From a checkpoint of a small mixture-of-experts model trained on Wikipedia.
Experts: 32 experts in each of 8 layers, 320 SwiGLU neurons an expert, 1 pick a token, a softmax router.
Below are experts of layer 2 (counted from 0) of a mixture-of-experts language model. Rows are named router (the router's row for the expert), gate (a neuron's input weights, with its number), up (a neuron's input weights, with its number) and show model dimensions 0-255. Each number is 128 + 24 x the weight over its row's rms, rounded and kept within 0 to 255. Numbers have three digits each.
After each expert's rows: a language model's description of what the expert responds to. This comes from a sample of Wikipedia text that the model never trained on.

# expert 7
router:159119144118139110149116112195165141128107179088157155135142137097184118127128110111104130156104133099136087102154131149176106140117147135106110156165147163160142140141108138110125092143103096142169174127126133151128160113114142140126158136121089110125104149110146145122126125091124140145134129101142128053124119149081126162132141149100148100155107146094180152145169118152136135112085165112163123116133159128149085102133088111125155142150169142099129106119151173145075140148171114100141119113132160153134104148155136132169119147102154161105107159166128095104113144134092095121100133116090150147115095105101132154101153157120115108149100141153150134096127158152150145141103149160137160141115137104107107151144129158154110110160117122096115107124125089097085127118139100
gate2:130153143126144156137119137141145114119153105154175091102098103130129147138137098157178122107137136089097104101136118102163170139119145112117113125166107174162128172096133121126101131090125115098141172138133135104130124134117146174140140148132114154149141172120081092128119140122136109147144163125171137116085137110147083101109130134090158135143108162132111131122141126113117157133061129125126139152138146183097133144112080128156137125168119121123133090131131150122132130177135158119174170112120118165108078103146174105128119123125135107128137152116163118144119188113130150108151115108109146134126143093123129152123115140127099120181117111121150123132092159145142181106113099102164085127101177115092097166133161131156113162113095110125161131102067154132140146137132184
up2:103109107123115116151151141124116133150104130125108194196147109172143138127158106080077102154146144157120126153118138100087096113144103145108158134126128087101093103128120122118158088173105119104120095138087145133118131134133096122119118123131123152120135101071169163145142152095108128113114102125118135153196099157081157167180102122157125123143142086115149142119098111123177119115166114126140140074118114092115116091114084146129119159079163123133130148125149091179125138129147137131112105156113106105174126141133108106107167139143142164109125134143117097084103099141105107132135145143123106136121126157126110071113145111118141132088140134112143142128159144132125108179133155154121153155140112080148113092103144130087106112137155129118086127142162134131096124121128118
It responds to: Word pieces of personal names, mostly Japanese and Chinese given or family names after a first name, e.g. Tan(ahashi), Yos(himoto), Long.

# expert 15
router:145120160114156126158113115137128138120108143114128135135168154105148117094142108072096146154111124119129118107153102173144092151142124160176145161133153134150124122153087118116075101178111101131156153084148129161159141108106118132127147126124110096182130152102127150101114117091124131164156111080120085100095113164105120161144116163096162097147110142126155138137144085133139156102119173115156103111140171127150114101152127094089161122076145158088115105083160137142118160133153112107156141104142147163144123132156118147138124128122160154113108149151116098109117146129096118091119131082128162127088101085084124143103149146120082097139117148140135127114118161139145138165102142154137151139105149105074097153144128137160142101151111108108087127128125113098099129137169125
gate2:141124126124130122117108133108107112123140139156147122147103132051125129139108094107100128153160144147116107118123137107111127129144160167138123147148162172151118097165125121127106161173124145110094135133154126126149105118077141142129111125124174129123156118145149135159147096103103147134172149114141146071141106151165135144117069152111159127148134149135125098156133089116093124084104101140070133124126155121130093119138082144114130082152106126120111117146134095190114174159133121140121107084120105106092123136127154092160133164101172133154151154139139131124086139135136116099114196119113125107102161103063146130141125107149123147122156184124119152125127155174145109134196133128131159108119108142158149140127152137110117129108173144118152157112128145099097121139129181
up2:152118136093115136121104153091135117116136136155138114140084161053130121127134081070104120126158128135132077122132116109110123132141129135104141142149134154161123109130120102098132163173119120094104149118186126140112105101098147128166120119125200114126119156155138102134131107092127107126156140105146161065131119125172125122090101139130141116137113161142135088128153118118106104130095101151099133168127123152095115124129089126147141103140107116091128121165130103178088170151138132140150116096110077114099104112110116090147151144122189108147125142129143141131062101134133119095149168122117120115088139094066151111127120106131142105108125180140142141132153151142122110137153104114140143105144106116145125110126150124109111113133161153110152179089144142092083120104103168
It responds to: Ordinal suffixes after digits (4th, 3rd, 2nd) plus nouns and adjectives after the, like National, University, Democratic, Royal.

# expert 10
router:183108126110142149152096123150149162124060146105177121121128155109154150106130090117123178151167129096090108100157093150132104156093148166151069161171127138128084123181117109148123119186120088089151119097137129130111152116089127102094125132068101118139152160117124095136112117128091097163150139097128091131097137155110105132129140160126121125181114159137172146133139106149137155119135137143122118118155145130151096126163121141112172103107117132119113086123144145109054135149148111108129163067149147118141114162143135137122114125110128157113121133134107141128098126129123108102128133130088120117099113112120147150108149162147110100194109120128138189123101134125146135138116106113119151098117126106131113143120103150162115127167110089122117141138117101111106160133147128
gate1:137114137128132118149122119153083117185123133105155114135140108098165078122140148138114117113138178069118173149212091111142114100128145099102143143114125136142134135151128092172143117171129160102154147130158134126124127145129184121145152151147139108085102140150173135127121085093142120136155126192111157130125093130130130142100143151146119143118124104137081160111089163119125117143096155138139107079161144160107144157149147172110128126152066108137118137144156133108118132188146102140084146127135142139109160106130158162117099118096127070135127119114099126138104109133141137167121098104131156128141129143147101133135116130135146106133117132103085116163099165109109141144128175124120101147090105095135115103095105112119133115159167104127117157149118107118173143125113093
up1:071157118119181126185171139163100152082139158176111079085164122129112102133138126124156096093093093112134122113176128122143156159111114135152136128124151106147123140144122121114130135112156108113135141081116107152123178137121123149118079123109155178132137129147108106148133135133123136104117114083167123160101146099109102156118099135115118120142136134129165109132125127163117087084101112143113098151111135109122117121069150142130128123174104133164106107129164161116135129117086136133129175120108110154146137160150100139136124108123142124123143105131124142105141141120084129120123151115143113140105155111139127113116110102173095104125119113112145172109124121170142140191208115131124161132187141155134156188114155117140110145081125117140172148128145135148087105141110137
It responds to: Prepositions and clause links after a verb or comma, e.g. described by, scored for, obtained by, with, from, when.

# expert 25
router:173149146123156123160132111152153151135099169111152189151144138120211098116121112131100141155122138107114089114150121144204110152118138128119128156125132141157120176138098096137133097133108110120150155104122134154119140097091154114129159153122104104140101149091156133107122107092113151131141123111117126108135132159095124138152102170099150102174118133099128156150135110137145135094105167107165093119141143166135093111160091103088168153104188138110137114071139132147136151116163091096178106105120162144131106135149166140162119123125150145092126159122142119132119134151091109116113124112080147138112121090120120146103162168115111098121115160148133158111122153143154165143087147159142150150105125109101112151123140146171130121131125115120109114143114109102115133125188109
gate2:098140131178116133124126090176082138113110132087136121127107116105132128164100130173139189115150116109199088155125100109148126103143130151108131174139134109140117081153126137121096078112139124119117155142104126117089140139127125103094122140128126149160123125130127153129154136148114111096055123090081140133158159160080141105154111112152127094133170130136097130105128142113130109170076154084083098142116091098128135104109134159102106150156121120169130128076131154133092130084087095123172106173119140147144144163151131102138149117136155137112118132125106146159131150103093137169118122117144139109162144101155126110092155131127123164123071101160128154086142127118159111112075149107154150109125136138098129145122130117150112134153115156104115128130134125118145120144104125
up2:129144125167122144130122098158077114109103098111123135136109100079128117142130105187136195147163122130165104118136128124146126139151096115094121137145142140128117092146121110126103065099116135142116169153103153117090150119132153152085145123128149169155136127130125165129153113142124095098037136087112118149148146132086138093168145101099117122125173146153114119105102149117166135151080131126080109152136110112136126128097146147132096136151075149189128109075129127132098137111112093155137108171134149159114170148157130108165130134146133106121110129139114151132157165109120149185137152118131134134162126129123113132111122172135087160150106089183133137109147114157133121097117106083151147113132142132109105157110115137134126137180118123121112105146135104111131102125140119
It responds to: Word pieces of Indian, Central Asian and Southeast Asian names and scripts, e.g. Vik(ram), Ph(ool), Bak(u), Thai script bytes.

# expert 20
router:142115162104158133149096125155146146107112141084134151135156187114126121111136099099113159163154126103128109104160130158138120163144122143146136129148159127128103150127108107111093133161099128155148165093143140149160155104100121122114146138129102085129131168091170152110120162124138148146133118119137105132141111143123078155143116143092144086134098150070152151140137114128123147089122139119156112123158157120160124096144122118080154106125127130096104096099172167164106136138167099127177132114148142127150126139138129167144114138119156168101106157152110088095139136160106098112109112088123162150082099088099138155087159161120085084130122137166136169107123174136143136173121158141141161127127125089087093140154131130147131090159087115113112131119136093108090109097137119
gate1:142077103137097108118164110166119175128104123121115113145159112129136156134128109098166153127154159132138139109116128147127134129155151093089102127150161138147110095120092133073096094119159128207067139189111116139136096151156130158118138093121149121099097124104130168144141148115162116149103141111120139128131132150110125145107118128171114139091103095100163157160103130159147103156119122107117140099158119139132173101123124136092131130112108139104107169090142144110117132155078113123120140146080144080144126126119108133092147096145168141130129108102117135098118086133119153123110112120121112165109128112151126125098103141130091183110136125151161136093157158108131125138145096110169116145093141140126091156109176122105154131097103074101152119147158115097091105153124157
up1:140150100174115098135160112171113152085142122122106113136156099142128147138099149098177153103145131123150126114127140148124151108132137125128126136153128145126117124107099161091121111084136133141092122140160106134097114181142131149125095131128106095148131126129120115128115167118155133143154122119143142120108122121164114148131114133175087120101093133074168132154086163146167141140087159085091170125141125110142165130107118108092106106111120146081131156110145124104125148130103110174158122161106112097157152153137101130132106125137129154122141066101092132115110091151155125120093109152116105145095105111143133118109087155137134212124129156148118130115150161118149180152174138151150115087102149149129081130079185119110138136109106121133142114136142083112074120145111159
It responds to: Time words like year, time, century, era and day, often in hyphen compounds such as full-time, plus word-ending pieces like -ated, and States.

# expert 5
router:138133161119138139165114104136150148106099164103141156136147139105185104093146100087115135159141122096090123101149111176153103173133131149175100158145143125122114116122104111104048107157117104146164169120153130175148144115097128152151135147093096088150140136117108146121127128111120123137132109103129122127123112157115115169138107134098157097142097145122195143123155115131114148106125170127171119128152153132146098112132135116125136116124148157104119110113142115151108177151144116108139144079152132140141122156135143146138116127106146155100089150154154083105137177133102119066114129079124181160099122086106106153112139162124079108131116156159142144090129162173156155154100134138174147132115139101107084133138134135165139113152099113114115123113123129110094162130129117
gate0:131125143092121134122137066114127169107087145087158144128158130128130115102143107139147124117136112075136143160154107095127115166105125113146142104107137117125140116165127100124160091117120100153083118126119116138093155117143115127118077122104147152085145094129128159145146097102148165104160127107148170138088145140137120113125133090146142120105116133140136088102115114120113127119125129126138131122136143128111107134138165120112127121123131156091167110088113114117146124159106097096088128113071109199082126105133101107148107123145147191119098107153177148140130121094113153061141154138133120149118097150134132115107151190196148142165105165139104153128137173128123108137147124139119112137141151107133143121143147121142127108147107165198159131080133151125078104133101091
up0:131185159119182126117127118080141149119113178127138108118114097118192101109155089139140087137109172124131115179142126135121126120108145097130123114106130155151128121132137078145103117088079122152149124140125127155106139105166115120139136098144155134077145094103091142125119103137113098106120157108110132144139155097147095103121144079137135118100060100113137111150122148142159110130137116168087166092126148087098078116157126123110131147139129099115140102129121118164163129155123118101089136101110084162129155114131146115127099140182165145076139150117137107133122126112154151116150119114146117137113072126152108130120137159142103129132064148119134136087161115109145124162135161133092145111164133143108161105091128127132119159115097128179166121134143096123118144145099098
It responds to: Words in sports articles about teams, seasons and awards, such as team, medal, football, won, senior, and table bars in results.

# expert 4
router:142087143107151133147098126132123121145101126096118172184153141126142098091090120115096128134110118127097126107146145149131115139130150148116106165134178125149133137132103121106133111140112118156145133120183168160144132079117132112132145172136100098142127152108132187128092117117090156137151109116143085104096105134102094132130117139123158102145110145110155149145149099162132173106116130125144106090131136143160113107156118116111152153072173142071143122103157139143104153153145135086165150095132155166149148141146127158175112147058159152092122163161126111129150150156111127091111135106122151157103097086118115146093153168129107122125110128151131163105122127150165155149084126140149141126083108080119105181132158133145138091132089106134100116114106126112117119141155111
gate3:145088168128154088135147151100130126124131078125098199136167108138115124144146121098116112159101114133158143109171086175108141149136139129096136117124130124146115130126114122111167139168147137156108105131130113151126114109100104107107094147150161105100138163123113146102145131150142133135138163091114099073093120161145158112152084138127122121151134114173133151106114160144161139098179112082092082137135116149161109108154107145112142089157148152117166171090119132133148156086137116165127129085127104116135097141129096141122100074130096114111116101107122140103158144124123134115119102140153158146150115170116122159175140148151086158099179152162106089136137115122130155146104139121133104146121103110134108130109134100073112098123117122178159125135116110114152175111148145
up3:156109136151100143150124077127177120098112135125113079108078101108136114151156110134114137115170112087134162139106085125132188173147125106100113124101120112135120167149120100165160103101150125155122121170100151120146111143148146155124118149146148123105151137117101180129155113148095123122120155163132094117102131119127129108147130098109140100109146128112104087116157139132083123109086108139130112116112138157162157115151149149121140154144104117088125156105137148121098151149153103101171137117111165124134093138112172131147122119137167133165122152142135153076087120146130147138155120130110103153142109095087109140104141109079128187100103112134147117089145132103115140164105097108125167148169145197116142107135108141126138161110127151167176115119133160103143122142165176
It responds to: Line-initial hyphen bullets and pipe cells in infoboxes, tables and lists, e.g. - Name:, - First flight:, | ISBN.

# expert 30
router:148120151105151129164100121149143126142115137103136136149176130098128104098148094105089153153139131091107117098164123158158089154115147141123131165136155125152123131139102082129107069145099105145144155101132144153164156107096156116109168152092093107121131140097162140124111110114111148150151107108126111106100131155091098159150128150096157117148098140104161153142142089138147118092097149134133097111163163152154103116161123123095148133109130155119116104092171155143115154143148073097137145108142138165157139155154131172160103164113154163115104154120138111109138177121097112100114129112121165150108105106111116141099149152126110100136093164154147131101136174141148162163117156154149164120082117103088110153126130134140125114151111112125092106154114099089093099122174113
gate0:154135150120100113144157089074124120089123194156143088083144113130112171102136132099129137129130092083097138157161124148122112128108143138138147158105139121160145131144117083146109083126124131157181139156162137116130088145162127112165130090139129149132116114127103126165119109122111122118147128142099149163141124088161113123136139073134110159137150164128145094098142137125128151084153159138089080116183136186122116105149155117115100075152153101141138168100104105075152124121125143102129106099157152121135132109122148159113126128110144147132159114138121117151128122152141085127133109070150118128102089148115135108099147132136101135131112141101123138142126144136134104149129102145103120120158142133143149137149150159104121124144171110171143138105101121120208093108114067
up0:119131168118153138127131102140134117073095160155155094115101103151080153122137116099130144110120083109079141166149134144104148130103090122111136123120124107174149146151129102155140055118131106165143135163147138117161117166136116099160112142133108119092161104116113139117132100105136146167135091154122124151112138074124130170127141114118110151138129140153152116134122142126117136145152143117129100090168154166147111138159145127111106081112155110120144171133131149082149084091141151124101093094152116127113141100095129148084128087104130120136164142125141140148104127133140137089117112095137128143094080097129141128114156093159132147146120159129110147115089165168138121154146112135139131124146150152121172129100139141148107091137137113165149154127127145145189060113145056
It responds to: Technical, scientific and mathematical tokens in LaTeX formulas and chemistry or engineering text, such as matrix, frac, dehydrogenase, transmission.